Experts of a small language model: width 224.
Below are experts of layer 3 (counted from 0) of a mixture-of-experts language model. Rows are named router (the router's row for the expert), up (a neuron's input weights, with its number) and show model dimensions 0-223. Each number is 128 + 32 x the weight over its row's rms, rounded and kept within 0 to 255. Numbers have three digits each.
After each expert's rows: "mostly gets" lists some tokens that are sent to it at least half of the time. This comes from a sample of Wikipedia text that the model never trained on.

# expert 49
router:139164156099097154190171143075079116076162096177192166167086132120174162114085156156133128118177121098180107183134145082176115149125095168116140120134148102073127127187190115161160078078171070207142157175088142121114118127125120120148101153110181149112166129111138197162132112180110167137158064148161186128149100115124188148105128092153091105138088149147176075186138168107127133167114113096165169130075142145138123141112104153117106137159177113131133163134230168126129131084152132111103155140150110094158138139064153085155148138092076102114120083136046120152113101107063118140122157131174142138082163134149084131156096091119082138108159138080139106121133137129098162150119
up0:155104099143135162110102100117102122087167121109079156161147115142116124192164141152100127120102116097105146138132086124129112222102078151084149101060104140168121152080118115073112221139159072079179094106157063070181154147112162108175142130097172115117148109179167083140151097188085122131086106205156157102138141162141155157086076118057091176147124122083093142142083079121129143147099148169097137053157093102112116080151153146142099176141138137114147099115134119122087126144144109149136128173140076097130086133133190117131162159126126133108186142133121112175187108099134140139111136145135167127141124135114077107130153109166139086109159195138123136174087072120063065078126
up1:112151155158130104075121100089143064108131087064149107090142142108113084119174142134124173124152162122147078138108058157142149051133148097096119091119140150159135192100112194137100087152138186116113111143044119162057134159116159125081090117050115090153150148118140105148075187097089124173110123157120119085125131182190129129125143122089123100171090049135143121127132114109190158141115164163107143076129138119105139157148104122122156131147156059149094099120062116132145143136150127156162183126156098153107142156159066108153128108136142111139166148138129164047128120079176087136127134155138179112136120171120148133134157194138104051137051141110158084125090148109132198172094
mostly gets: " Stud", "See", " pl", "serv", " Histor", "ribut"

# expert 32
router:123167124109129115101160159112137118162123098105125078107076165153159144131165123077152155113095108129120147158143177145190155110103141113130175184148111144099112181123135122110118154170126084105119077131166116094149122162118131177103139159085113103173131123174142162122180125097129116148076184052122100100239116171137069140203067101084103050092119145146105153092103084131169081148105110094159114205119155142140166078141061128115152154147138130125134145142128103145159103114124116074103127143143148136212157174151132159075103160133127164086170186134141160141062150117107074105162090104131163167116123154149159082159085113188096087144072138147139131089088091147143178127100
up0:117115184102124100105152110100112119155097134130117110184112144096086184109147096111160151085151067154194077163190113138128133142101141131152068181109185146113136139115145156131085105084116110145136133120116156108162109127117145106103074183105145147124123179079130139125074124117163044111146151125129098162121068144180162150141170129083222123128130109115151114169106151131154122137166177188150114141127137119116131111111139148112164108133159162153095105146121117156053228130148118142144049073140125110120146177162163102126070118084131146180202177126116136067083118144130176144101100185133105091138157144114137162171126163123109149096144153139089045072203138162160117159093
up1:157112141093153131157108115097125171119170106113084112127113145130080112186154140111163115092088132102120124127116203098140133094140122142118167095169195189130141151097138129097145163128151119096124141054117142112193158134138134136220159117095184141187160104143136139149136057117130084167129145131106161073084128134116154144111174108119081112109097105115162112073212101150099113132195160129138124148186145170097137121088130182110174174179135090158138129142113125177173090129169124111119152082085115105071133167128124152148088119127095096145113142173177150136098082135126151198062107171122160080098167092142176173163082119033141151058152161075145175107108131117113134129120
mostly gets: " Mo", " And", " San", " Jos", " Do", " Lo"

# expert 43
router:140132105143139127171088141152179160153066131113144119112064090089115158103097121139174114098156120162132159092115121130121193129109110150146173156088191184056104127138064154118139160147075089161127113130110173119190179082143087146123106123078139050097087142058153103093126136092082095105112114143177093112203101148124144119112189123079098142071164118133127133155110125169103142062184060181151168138113172119121112127176162128143079110139113130116166170164093152159171125092161153153115132147093144081161141155187110110087142099144132156116122140167096174131130117159131089062080082138071100165111119141050099120133152138158162186159156153115162141122112161129162122165111
up0:144143173136169134102135135156130089117133122137147164135099167187123095192154149160131053046106105108093147152186128149145103108164089129107122091094130136104091179079183084127119118092143100102160176159211063111072127101178141074073082112151111139116161087126112126196123177182090085145182118163092075117106097115140132090112131106136123111144108156104150130086122108061138159172178113149153155154097180145135086151171040094129176143160138081019097154157112146117139120150117161113051132154098135133114142158116115099133083161143131133085168108120137137091142156106142121146067080144122104118142128145183134141159150168106127092103107170134144147148095087138154132163166
up1:154132070132178064086120114127096131133102132118148116117121117123127136154121099106157131087169166102093166159170165139147131165151109215150104102170122109125155151133137115135109143094147120225118082152092105155062163077127095075101086155130109141119128119094204163155108142130098138145114135146140160195138097163094118143079127130135157109138089094152178136165100180144179131122225129172137081145139148134107122104097139078069142075147129119098072172124118087146103134135162163114070186123154135144182080233173089069124142095154141061129086137143108117132096165074167153169131121112128102099096134134137120128116088109149149093105079090119163062081163095149131089163119
mostly gets: "19", " d", " res", "20", "18", " manufact"

# expert 36
router:153105122164074150119022156148128138141116165110195144106123121209138123115149120100147118139056163104111125090148119114064147130130050086118085156097167149122144185118090113115117154090111110151170102163109145119098129123138143040152180110196125119131160144127123124139114148161142163151160186166137083121089127150154153150129137117105150139143164144140071156167117020060144201116121143198112099113122067146110131128117136194157167096178101113091137108119089144143173125163130124098114166163157172115112119084159126107118165169137169098093084139189104138132123113164109093172123112105064128163069154120113154095161120160073132098144106116170133116172145074152097121107172
up0:152101151134151130137123099105163061117155146142084144142122103147110102177051134139140169165133116056136083109177156101117112110127114055099111077088139035117138119090116128152112105105129140136104073142094138077147123168105122104123128073148070102144121133061100022138178113141111104152136109138135168116098128065112069134131082140094146187121118183094127190160150145143139151152079120161068176119164130077104113106132168155127124122101166136122107073149126141131168144150121126108148173109081167106050141096115117100149104123149112128081108147143145136094100064105171121134176178114139078163109099164078190152141090102086118072094144156132144126132131141175069169050136
up1:143124157119107105101083143092090136129124161148131140170126127073150104099160154073187104108096123138131144129137159149123102190105156074188088102117109120109144052141192181203173160087035082053071163080118134121153135145149127075135163156115109106130107120095119148155141088102157112164122118175157156188096136158088121091126157142139090096093122134148127143138104083137137142047168128141117117170165112155205171138131111124123110185108089142117132137173185053116117216116108092129126131092108112151096126136098126145117171109100134162171084182072152126104114147138091125127107090100158075100093133137144095160121148137123092165068126185093097129139172197136163092107126
mostly gets: " which", " where", " who", " had", " because", " what"

# expert 16
router:115093100183139113142153115145132183087121168160131164155142155168129114194138105130064155133137126150089091106116080115090124112195060121120073140145172201127106177143176091136136089112113165112110192105136180131143092142155174095090088075154141167102144141192139110106124123157152124126134132077079082141156097143093162106081088142147077098136172158111076143131174104118055132187105243158126158139140111121150068141100153084158143192175144117089144095165156107137093109150099111173184098161140064128177164106117089146167085162113160129121134134097179097159131112161129135156146134111161145134147130110139149126111173197155142107104114132167110141159117118159166140110198
up0:147138148108149055098113194111203111146155175143145075115146070135107101065114116096100143112137096159108141122155148098159119152128072099121160151116156159163142120071066081066145168169109128140188163114136113128131097143139161184079120140156140113154137144130113127137122114165116125123147129087051121101041176102076109094145165132206171092186159145169121115108124123122119116135142130145018120146089143126143173170122105119175131072139150119112147143095125202119169168093075090071093120099104144100161090129089162086099062109130130136100155186141147133144120101115118136197161071147137139126084091129149092104119091161092102062117113099148126136154170143138115189137125
up1:142085131107153141146140077182107158132145117156122109111150116121113166134144126182166098106121110097143178130160130093138114105098088149134110091176126112102114094119087149131168147114106092149101105138161091122188097133138184157147127165148169147129142107076146150105192101103179115119091136110164119164150100149115124176113142099154129140097139134115112151118167207161124079135098063098124118129117062143036213084172059124122162094175063215171161132154119100141171103129115122104089213145047102144091158137107149168124153154159142129155056098155109123099126158121059111108136163138181157164088175105134079152093121092162151110166128162090116122198103099109139125075102
mostly gets: "\".", ".\"\n\n", ".\"", ".\n\n", ",\"", "\".\n\n"

# expert 20
router:142121134179140159098132102161148073174160124140182136053141155154101101165127138123076156134081104076049121128122157081132112143135075177087122102085108138111105148106108105086149162134143112149151155131116097095167140145188109107135067113145162105173093136122149090166104147145099145160165116129110072160123143135128113091129172125165184150148097109136125143122140112108150092168129164177138133161112162154136113077169144139162175126164129121079081108114072123132175112219098171204108166136080176136202097133083115057137096208115132128069163096134133170113070136083085108134099110083105136095138070158166114126086158134093095091166127120130102183162163100155168096172100
up0:114107153170175114129153054143112182104093166122107093140126123143062193121133148165124121120175102148121154096100095149103093169109125167077129086180156130124089136117159175108084149099144161099146137095073139096136100104088095167101117196167142097099118114173137091146081119168188118171132096155189129077110111255113164116151113164130132095114122142101109104095075116100158144113115129118121096105141150112118153138128165132134064114170141092154074155088152104131089124094128122157045104080177104116175164091118160156087127086171126137095110148131104110165096149126093159155166115081117131150127105116084116168064159126120163135109125077072102127102088192126168095094072
up1:176158082096177125149133095135113185151120119115145112088120095143124114139202107111104053101125159110131178132093099114192166112080112148144124079114120127128139204134200099097143140142177125111074130148125166115079191140190062100156146124115119069109099125171133155160147126135121112126082194126065092105182115122073151154075099123120127094061142149140103137128152135136072152096155103131101177177133169117086121109133066113174094132101100141108091099093153118162112159114133102195130121083162099135123063146116102122178130127124181053072122098169134121142104140142162118113147188098171151119091070134082145140159140125135180076102104116163134136143119171172156141168202
mostly gets: " =\n\n", " cor", "American", " It", "This", " List"

# expert 57
router:095165165108105093146185163129157059110084138135091191174136108108131118138095158123142163113131153113214136086150120137125173107173069147137115186153160089169104116133078125173104071095090178151086125153168193150137147125140133157116061102126125188152074114069093152164072067149179111078099146081133162077145096156091094108147115135059110113132133143116117130121188136134106108151142088111081080183161123120099139096146150100118064145134126100093163131142105170114111068161102111096143114089081143143169114114123155159158080095149110160093143086060149162071158129110139131103149109166174130161101173168147164138148107149131126162138148098112211122128175092148101148142173
up0:065138062176122131089122143155117201099109103132123124220129173148116055092163133145172123117161121107125128102112072146228156166126118170112180099088073118153128135108136124078153079152130149106091148154123106184130070160131126098172137127203123124179141108157124168037128107128111182180122179160079088105154143208156173184142168090084152107126137094125090145137125110147100138120170163103162118165165149104114094118143110100116125132160171074128113110105121135125136119125116153114068174100148161124124120175179123065126145094122154071122105105096140104119187146104149144064138104107109127141141120125105159113154100117160122082097091130081126201145127100172152089127168
up1:095151147143128108147189127133106133072134127145152096159163086077145130220128150069149142100164171099103154130149106152106115169075139128170158117090086116178168183098128183130112103139152129125134097117121122108073094053156126102112136192119106090129142138134147100082133139100094129126109118143177104124114125140159073054125108092151124091102127153083142131084130099159149171169128141163108152103086113113165157093218157130151178122115134038089126106143106110133118129148112083080110124185131123094138127150187127139141177092106135083116178125151094143159125052080130141123121138035091164086159056127056117125063187181099098083114136117143087137142159170149123144142151
mostly gets: " sup", " sent", " ra", " g", " lim", " pres"

# expert 38
router:141137116127156090129160113132071194055141166175089092167108130058085164087149162149133041176097135152154097123112158135117146119088148170108137115150126158131160114130144110116070157101191021110148150145123164073104144118101065072146165106127116169148144160178136106085187155137138134137120069143103131167137125153138156094171097128128130098137086115081154156138133106120169125099164186128188160141092122158162107162156117105147089134102138153079169170078096128122095120134132157113086097096111153161097129169128174103182127112140140121138126182153125101110119141086151152184102170083126128062137075068189136100123130127158090063124128182117080136181145192145092148115150
up0:094123143158066125105153139102139131058156103181064100178161124143105034111148133133114142102125102146112091086135139094081137140153094146113185161222115071161084126097129153101154143108132148092100092110167140147148104111099173165089139126103148078139162137109131099163064141096154102144121131109128127110085163134045103113153141124105176119110118085057200142127083126120119132081170119137084116113133096162110188108146116148125113149146161145151108122149169129144080072148148132092115084113122155116061134106088141176169129091130150102105145103133141202138186101159118082138150120188119187066200185166147114128151119139108176114127158116138071158122164165124060139175170
up1:122138092108128140109119146119083115082092113116131140115126101149086152077148121132138081129137113163130082173074160163085061085131138137081168148078047090080153166148129135224135098152139196128153087112160123115163117113155160146151131124126100158165124164147165128164123151078201128072116132108149181146121164103104143147199042122112111120134143132161125198153095138149131141183141094168115074108137094125120203127165075096080109106184139159118150108157107132152133103192160120093066108128101138135182126141102109158089107089154121131104088088172145174160124091123124084149104095129155095136219075124135125177166132179134112123137141125123136095112066155112135090085066
mostly gets: " Street", "BC", " Force", " Records", " Racing", " Theatre"

# expert 4
router:146168115144146172092119088075175109165099171061119148163118115092166151159148111155140136138100159099119119105136158088158141087156042169106123113144132124105141142117081095100177129123158150120146122074124166098135136101099128108180144123100083147126115077154157123077082104094102170187089119174174137162202083163107169131169134156166104136102092157147126163138117105186160127130152096132077163185166080073167101101126153136104132097069193125136132164163162099124067135072117162164106164103157152098143137140115182173138162129103091174114106168182142102164187135169134104161081122124058085096133124156108068133154177082157065169119151117055121091128137129126096107106155
up0:162109099116124052146138060173137174076124145115039178165064153100127134087136120160171134177149191101144140186116091162109158104117086107114195132096148178165107114177150106131100089071148109135119153103074133192175165124107116098104107113198196178092119121123144134166108107135146098139141128101082144192107083102138231132133110150134102151157138100115112121149162165116107131074103128122167125124164145103126062140129144135164116153112091106103140129138120141135113115176133088156169165076102077180103097117085106120086149135139091116091154103111102171145089070112089149139134126102168108125130146149100162107155109110078149159148123211155110220108129160086140123139124
up1:095159121087209071122099168142142115061106133091136088109138118108112155089071149108161129120184091101120108099175147096194132147182159116132141139154104134088174135154112127151132112082146144144072190151179100165115158121105115076097100092139096082143144123168148067070132121100152126055174175171082097083181119159121107143076087135149124163109090118141189130104125145177107082131071139136043156154145155161158123091139112122148153098145086151135109156071097160092090106150107124094105112120111168096107147149101149135082083110148137182071132097104151073169145104137104175138133079118127158161112085107182139071089199147125156079116140112154092110131179104098147116101095
mostly gets: " int", " pro", " techn", " stud", " cult", " ob"

# expert 40
router:106123137144117128093164091138123098111129139089162190095109136149127182121162127167146179141100159081131132139153133177077108166098116083134072153094107103135101132184153143120118171099102184105183144061079103115137153106169122033101147127159175112119137151144160114127076124144109155189164177112147084121109144112171147133116134127068158148102151145150058143140123153118097175103105148135137086070143073115096086170113119125161154140141159139118106112108081125133169183121114145134195144119103129074135137045090090177100178142110084111136119204152185096124143146139117150168090131150100184140132146163103149160186164180198137161170098082178151146107177116115187069143165
up0:146095156143123200084087146153094144088130218121125170104128149079103134080171157127145122123120124214173085131226087122130195143149135137146095155147151084150138137123110173176130194143079156107105105138102103124116154104118121121144148173127152179169175067164047083102170143102184179111105120126177169052081090116112130063118098121142146137134160175148115153139098098154125111152136136112085128097154140087125147097094108136127089138129144114116146153129112124128138180162095079100117156122072113142122088118107118124172151106050101088124083129179122073095149162153128197109170111130121167148076101088114110144169111125145160098141133142089181119159120203135154109121083
up1:111118159098124085146147120143110135106157147142166094107191137083108102112105114087185176097100123121148113103108088102186135116120186138171140066181165116128165066076099165172162102143114087137091132169071134126109134137184149157084142149093095097163170081100137153136125166169128145121081124158166142140134057091174175088162184153184093142175095099062147121108095133177127104136095135047174066105151137101116091132138135140121102153087090121149114106065064127104139118091136137167163081185129098137176129135146165127141099080105148117135160139110107083129063188184139088091136142125125179124122114104097129093100142175160167024123141131134076151122111152146127129130146
mostly gets: " are", " been", " had", " has", " have", " was"

# expert 8
router:121098122078107127115193144141104182147143101188141073146135133154103134102134041090166070078140108149170099129097121097096085120097166092145115160113149124074151080179180161133164093096157049109098150107116103120159104151077111149104079135135101163086124146187099128114163117151146144115177151093092165108087089131137126124116147104172126146111040131070174098114161156136108117094146137102158124171132147169150195177086104113179101095235159133151098155102090133130154218122086129160129100114147106163096162159057148130126186119140129134155154108124096098088136087123116131080136145130136105133081109076142115141095146123189164116108095166106130138123151159152191127129083
up0:166115135128162153066134129178080110130123130095127082130173106124074154146067085151194125137150060118127119116150131095175084128118125113088110125194166122120124168151117137086069074113077097084162126072174080124160146095133127075134127133182123161111125074155081099088109140174115069105121102105189119152064132146081125160157160147126091118129146150154107161072135073138100079153098105192048150093118143160105146145119071092117143136136097098141119124098081127143082117116170145122142123134160121081149078144144205097112186112118140084134144159214116142101080152173156135089187145147096162144167122164197131117108131173080122122087117130109179067138109129145133135141155
up1:168127064069078136104116131139141137059107142169106066109086117149144123113202100182138091097142162093104127076103104138173143143129096113147118138148170131114123127160151137113120115157143112202164161124177123165091090135191133140141186136151120120116109114153109123111106139152178102065078147147112197098136142127160106152093151110169104151126128137105154209186129127095214141103148151102086098139116093142141055151132125122077106171113139146139095067122082095114151147160208078127126150142138105170162121124193128133169144086087076138048125107114075138134140089074125179118076130131146112147163176085143089146059074150119103157136136106127136140080207117146131159138113
mostly gets: "ić", "burg", "mond", "berg", "ington", "ía"

# expert 27
router:173133052152166123123112160157109106070155178168180177111123118149116082114129156095118121123179122144185088122092144155128145136115154142174143167133058129118183162184164085173120112114179154166127114125144170136114085113090143136156157191160125084160098157121100180098096096153152107092102156185164085109143114128131105146189103154111150103178157114074070108094187094117112160110141149219136103110122113163166132138188096118147107151117113117124108059150113110139082112167093112153095129087100155088193144122150095110112150173113127131164085165103170166141133146163154103101158149131133100067105072075074114145142149174136132170150065143120051076137164111102098079111137
up0:144154139125174103165154134140124169104138128131121000104110160122079197133167159150114148129044206145156122112170117119123119064113110104109129136195130130094100032115101093159172094108136085121082184101139169135123167133170173139114143141114086144162197084154123092155148177152130138151142104142172146149174118158133116050156115093126132058116070121107101139130065137096167130101150173149125102120134080131114106149140069158119097103082144140124179178108096137126161147146118134137126124165144136184071122133162180102120137116105160081099189139132115125157086124087111156135101106132070122121127167102191110147135093090133084138131134112138126106083100160129066133164094
up1:074165109156119098171135084073185158138119111097129154185084161138144127126141145122140188136151131148108179153105164163098149124156094133170066046105143141113106160150121099171154143125117103097169154051172107109173136171109155151063063099111132115139102131076053138173084113130133127129142155141142107099167156128107133136090120088149124107056092153152111120128122148134144147181126113158084156139110136104164093136135117140110150116182083180187172123178187102147100110128158121085174144155162104143114052088100089140166137126117169110110130135093143077151122092072075115100145124155112141174100088141109119193096172132145135117141138061152185170104054085176174116107190
mostly gets: ":", "):", "NG", " —;", " :", ");"

# expert 1
router:114108172070130152081127136042072137146142115203134070190128137095115140090117131097160124135127151152114096178058073158195090125102182157111136114114144116152099147119170152130152183163123077136052122166162097149159138116098062142134156112091108111130103129092107135145178098134123116179116125136087158131088115135129103102140109115178133054083126168171126078130108117145150098119160117097189145152104135134154179092115083135086142105131129138123110187040153182123173117075098121158110168157170091128115105138110156145088114116100105172156119126105089124062127105039159099080104166105190100140117105117143156132131083134103125084131046081166134165137121156157163110132135
up0:154126067110075075179055106167136139173138138136134085110096161096124132117124168150083073144125195150157143107118099157152169117166131118062114168120083091155146147110135072159155090141151135144083165057140162153145172140087160139126094124129072165155111128169136119136162126084091112117132142102071179133196135147216160140135141181139074125122139125146170132090076130111128136069111108117114113153130154150117128096128141156093125133164146125084086134108144166157149126131117141106136145185193117138163145161118119144109205104167090096129188126097095152083073085064107190211157127154161124109088217105149133151087086154161165105154112183099111114105164096133095121142128
up1:094116146158155074118145144139139144090114129124059124112180155086158120112150044100160137136138102144131140143146106118080087177155132108115097053149119151169118125090114104125104117104116125099067137129150142108113114051132171088125135116121139139090148109133115091127111117136181130139123135182088116181064103154128150132163100173102107136151154191070116117139173141151106096159100129115144134049129134152152125164151108153107150157122109065108159118153160116095157126170094120140141130191163148095121111172066165174140168209082066088095172160184129094179133110075146079134101130138084062144134116152142052151209056131075134144120061130109088140157173158144119155121193
mostly gets: " Turk", "tar", " Pan", " Victor", " Czech", " Arab"

# expert 11
router:111104147082117115150142092096122120060131119082113114148149168110175119156141116111161070104173120124105076127165127172144185116123184158111188041087130128215138071131082106109106149193135033142076127155119094126136111141114146141141176148102086096143151134121138143054131125148131131145142125115133176163100137156118164105124063108123143071100117177138172065105092130121227195177100127109173165142129151188180123154166074128082168117136135105145168138132114115141152122090128133153093159104153119093088163112122169077128087126104124146153115095085088152135154110116152168124095119156115146188102077089158116106133140107085090070187126096109123104127079094151070135120121
up0:059099121119100100114191104104099092049110093125078135160151156121137186091163136125115078117103119170137153101122163104136072172118125105131142146133141103119140148078106115120136180134160051130114081128164151152146067154124131127076159121172126106123155083163106173158122207104149110126150084065155140083108152093090184097139064158140213089123142099123094143081178108142112119060165144089155100094135179123117124150109073171148077158146158111119093158148132089135101114122140103136087080153109142174159193145123163128121104108143143125097145099148162135101112212079136099065135123114136157165088115086200132141112174087124085132103107145062173158100106172154122124134165
up1:171149107157163159137145126149146121178138153133128121078105142146074106178134150053165165100190109129145130117084159101191097196142135111101138177168095166169109161131094166075184126106101164114124154111087123074166100137159195119182101112088140082071135131156078143102083110131126163121186150127140114094154160127169128094151128201095170223170152148112126158116161134179096096146144123133121147165177125079147126187121185103124119131181086156130192174186118154094086140062136157141134097140084088123117188155159189112096146135138099102115099149111100127098172145102183152126094130129143168107124133103088157079143077147161164105087132101166144113122157099158168114129133
mostly gets: " Bl", " bl", " Bro", " Ol", " Kn", " Ir"

# expert 23
router:129093156119160095134167105106079153070156094121050100122121124064088085124134129107164106075092107097171086111156109183143116083101177128061144105128155139164113069085158180085124151171105120082120066160119121144146152203181151126130157144115074116096126133124133149102125117162118073071099135130155171148113192080142179099099120099103167100148166149082163148115127072138137147142158138151156097108118125151162162073078078081160090138120101145158138140085128151139117100137194140123144153128138200202100133142186152099079113101195144120112109131101127143089089104175120118108162133174149181072183066116165099130160126089114154086124080096156164134091120116124128137168103
up0:143147062154122149180137148093107151136107203105114178134153133139119115155215085141176097153122105132126140142122141087109094113190103113139176138125159109118144142155173166095151114110160168122146161130126107125159160090124074147116123177154151111111106161235030085126096132176140074097174145106124138139114123107044145148132141123110165140133105159136108206127135108112093103121111087114128161134126123100111169169084106141113090083163111114169152132113158065100135166196108150078116101121178068174144100129121143057086166087186174118139109148168085117129089089194157147157157110140126119089120164105153103127124109096150109155114093158164083085178117117098098151110046
up1:157141235118108091106126155105110125126125109117143126143088087149129135126136141049163178101091157163171084179107168105124107113080106105139153116119094088047125167049141135158152104135157109122145144143113156119162164171198076116134157111072160135074108110055046094120137107127195130156138142148107174126136110106122070146140113113170144125179119162082100155150098098120103109165121110145151210154106155120144173202084144196143095149145176126126140134124124153175118142120085105104138096095138101124147171120103169115150147091133082152129092148166140161137185145083085220132170153175139062102145107115170120098146132092102117167131123102126093162142078135146176119138155
mostly gets: " New", " White", " Long", " Wal", " Blue", " Green"

# expert 42
router:154132202114085070150142091110183155138129062133147107111187082110086103123123123139139158090107132127129179123090106111131098116139137168164131112113109092087200058148151125125167121175153129111082157126173108119122098105109076172099154161103174126161151097148083166176155093141165151165146080160146165121130118138165101146106137133195095135124120085170140124111123173148134111113078102113163112167114143117183164120031130188110109130149107095099163152151216163111091109101147107154099086167147118110109160168055197119093149138144149197062167065115095156048099143091135142163172112064153159149118125120098132206143108115156114134141168140150132095143155116123139124118139
up0:097180114173169161150162137140087120147134126100166104156110132084169134171125120180145157110105120129099170172106154127084174133130107133151148135148098088129163102099142157125050138132110110144101098146190146130084115110100169074084128113096163111123145057092160127121084102142120118096116092177136084159092197096116165126133079160183117172176105075149158169127145169196211108154083144159138073127114117098146074097086126072104094116131103155202143114061143088093154078105165082082108121087049167113126128191078166108131121138177137103131132128178202086143186104109074144121120119158132107139149132113133148099117168139178084181100119139098121108106154105122160130122140
up1:107132131104103150119101127119121118156143140158135141148118182122177054102139131117186060110117152146134087154101183144139090161146104161135086134090104201117144155105132143138118115105096123113109082155078202149123152179179104117126166137117213187106135211102131137077101157110096175121162143165124116142127166126120077153128087152080182070121131094131172111157082188145161156118137163130134109174057139168142141104105124122113066156148141088154130150127127057157171128111089136123160158137063069136151116173177154139107048089129097138067088088063140176144112154106159127107134106110146154100165107100137153180080149162101129112122118167115063124185140107127061117153115
mostly gets: " acc", " conc", " disc", "Ch", "isc", "-C"

# expert 19
router:184097132149124176149126172108171106151143132125155137167171120121167104121075139111169117116146164162033077092196185141123106167165113145149155113119125157158119170083133055111182140131128122181134115095117130091084112077145094082122090125129144130100062062132110077163139166056103084171073116166080165089168160102104164120120142125167162162140113150197156096158119099146152130118170123141094117147155091097125119185135106143104189085126095117160061155153087139123152136157204126116157142097089149162178160153121144093135121170089137080151166090182138182098144138129166129096186179148143147080151144131158135106138163051112111121150112171145160103150129094118097104144137
up0:087113143105117107140131150112160152124088084125144099175163160107164086091055163125098167116109119152095100131158180108160106123178127135128142055078110134145149093080174195108084148086153131130102124097072183187174093094134176147143114101124125052162166146140135160141144159107099053117115161163149107064029113143152121147132135164186129104196131119097172144132101132128097113168154142137121105169137096147131197132127124130118108147072162153151118097165158136155180166068088079092149108186155051129142155127194121154106139089129096102177134097049107121113157126071109179138130105148155158101174116129130140110132122145094186099135062139116112106110159105121152129145142
up1:100131087118138160129091127101096062104082101137064172106141113141163161091174117037162111161135101106128086131104167120144163123084132073130124134082086076171157132146217066163167146153126143165110116146111130110112107122109071137111136175148099097138129124175182133118159103175055155120149153147134125122147132162103141086101197149116140132164124168142171086132130120107123113179108098193126142162079086104122140143071139095095190145194110137180124176106143106142110137142141113144103135118064236117132104152118160147150116138078111111100116098120162149121138156103117117163075103136106074086069112080145129105110207114161064136142158127117104121133108095050095086147117
mostly gets: " prov", " support", " dist", " country", " government", " local"

# expert 61
router:166129145066097112051167140105122097127080165165132102165154149155144168115147049131172115133132062115091132164116141096139078116115104134191124128148150116098121074178156119142197125041134098088121151125146075136153110151096108190096145099126113180149179154156132127183097129123214138165127106137107110095084130120119111144157143153162075179157082114116110111154126182090086085108107097091160094183064187180147132152129104157064122063119160116147161150145162126133131160153115132097137112093183126085132106118072188098134111121118141132139043137092095168158171108095124096143140114162110096121141168115118114138099106141198141125081160153150048137134153140157089140111135
up0:150127131079138096159152131131199114066109144108164175160143116149135149114140135126093097105121184100104137175113149106178148160140087134105092140134160128133069145150152141101165184089118134058109106128130141186128124126151155099124149133108153031180106111082132192102142132108181075083118114169185122112100134078170148115092104130154096086093132150135110129175108176148083132141142117104092119154123150159141162191153151118141152098152144129196109079111118103126165137169107141104140177086110114125120097130075145094124146144135143119202107148225089101151144054115151131110133067140147129122116126108243031099125145139054171122105110155108115121104159149111159071118166
up1:112133091122117091169119128124094235067155123125137100104158146112106071122163134113130094187136147095129222138057076142151148114100115114131161054109140103167178121090170150131160162125193092161095124090138125150109143095183094123135160137112134177124113192124100121121145135143102129154091196125180144106110080161099156142100133160139118097078086109156171153179100144111083142175103114131101122083107112142105067145163113088121107143064140100131142084120112146108146132078154143100058145111143167202158121106111107174194091093068092109096131180145160126169179139108167156142123145134090085150119142190134120175110113202122062118111096086142125148152089145121141153149122
mostly gets: " commun", "onom", " Commun", "hyl", " Olymp", "ograph"

# expert 31
router:113157139136085129153159052188167092097128153127129168123080119172128155171116151161111133074166144116083175083154112160108121146153155134132104108098152094105115090105118165071111119090111117146134162118115144123160085101130138073118128069113159127090150166131128166080095152130063077125084165149125144114112129116108173146172098209094134107063121138108120110160179174136099134083110138116112138107181171120080116141090181071147139138157211185183071096108076070123183126164118098131177140109088141109104158097100068093092150155116139138133128154195099125123143079129114150101113194163158111100126152113179131134139141172128146173081156065088133184125142081120142210112153
up0:098099114115149207124112110126088159106101108170086093154115081097147142126154180136118085107114219098129150108153097159151111150096149215163115076126074107170137204062152123089145149136141083111112143114114075124157116077164166094124055159164129125121109075131170131093083123119105130112118132177199102099114065176092099076132158148205124143077159167113150175133148168135144077159170129103163164140121099132126074126100132157143081150108187127110075145092075169142149082071131094105121105120182141102084174148128158084107107147123083182118080154097165100100149158126135142067105112107119125126111113132162154063108099131138121116132178125078145125129083109143129143112150
up1:117111105096154118130093175115166126092088101140138107132117176091230105134125113055185149160113121158139098136134128131132115111116079188093147194121080187178211160197214107125157090103087186094163113141176097174137137172132170138122125119139111152150159144054148185174098155100124090194098118136117093136168116129085138122170138130134099176160183155113117138164159127113125136099156099122112175123128123216146123117159156107110200075118146135143145102109147157101116127115120127129145107075142153083172168123082150107159155090157132099091115126126101153126162135085147144141102131094138168147132119131109195159157103167163152104157079099118154091169202100160127103175092
mostly gets: " released", " found", " used", " built", " held", " made"

# expert 30
router:147139099071095113124136148108104118159151149182063121162118109147167134125187101085131116140095106170148074171140150131141093109141108127092138089126156165169125127168192153098088101054094070113170145086109149141117084146140141157074136122096142150098150154140157092088095128164143037121106133051057083132062151138109122160175128174109123143166049169101142124141132153107094119115101160120153149173096170141046101108178172138087139099131152113171132068114174089116158162140092081107159120142158095131119139119113097126149168141165124117158050096123176167127101051114154136178117136131087118102114133110150102124083104101072158133072151177101132131122112187151105164135073
up0:142154120126094118147138161076101137149133158090136156173131157113109119111132109110074114171097099139182180100117138165163157100137170102047163020117102126110131129097130143110107140162141126095078182103120180122154191146117121162142084177116106142153129115075135142094154124149147140175146186124102180113121120102123112127105137149088158186141107125157191152150066103118133137156094109116153122164100150108125172119078093138159095137117098096075139098187077161120183133111108130159129133095199050142106186072131150173121126121144104135101082093085145077148205098062132197156148097101161107102113153129158096156079075129131145110100115088144096087118116045125159096118188
up1:147215135117152078143118146106116108129143140168161192059160132145155098080174107128101133102148155125117127149150127214079130160156094093092117137101187084112120094150147128128127075128101133138126172077104112095103150110153178160132153136176153182136133139100089147154116171106114128154177171106120179086097181112165159116095104121144140116068113099061130099108099171102126172120124172119085093118208107086187073115061135112103122104134187162081168091170095089160153162136125169139116116167117134092128093115096160168119183153149125135144156155153168104081173155143126142142131122108157046109119104124102119166166161076205111138113068137139114134151092181115171096169082
mostly gets: "atic", "ishop", "rial", "atory", "ective", " officer"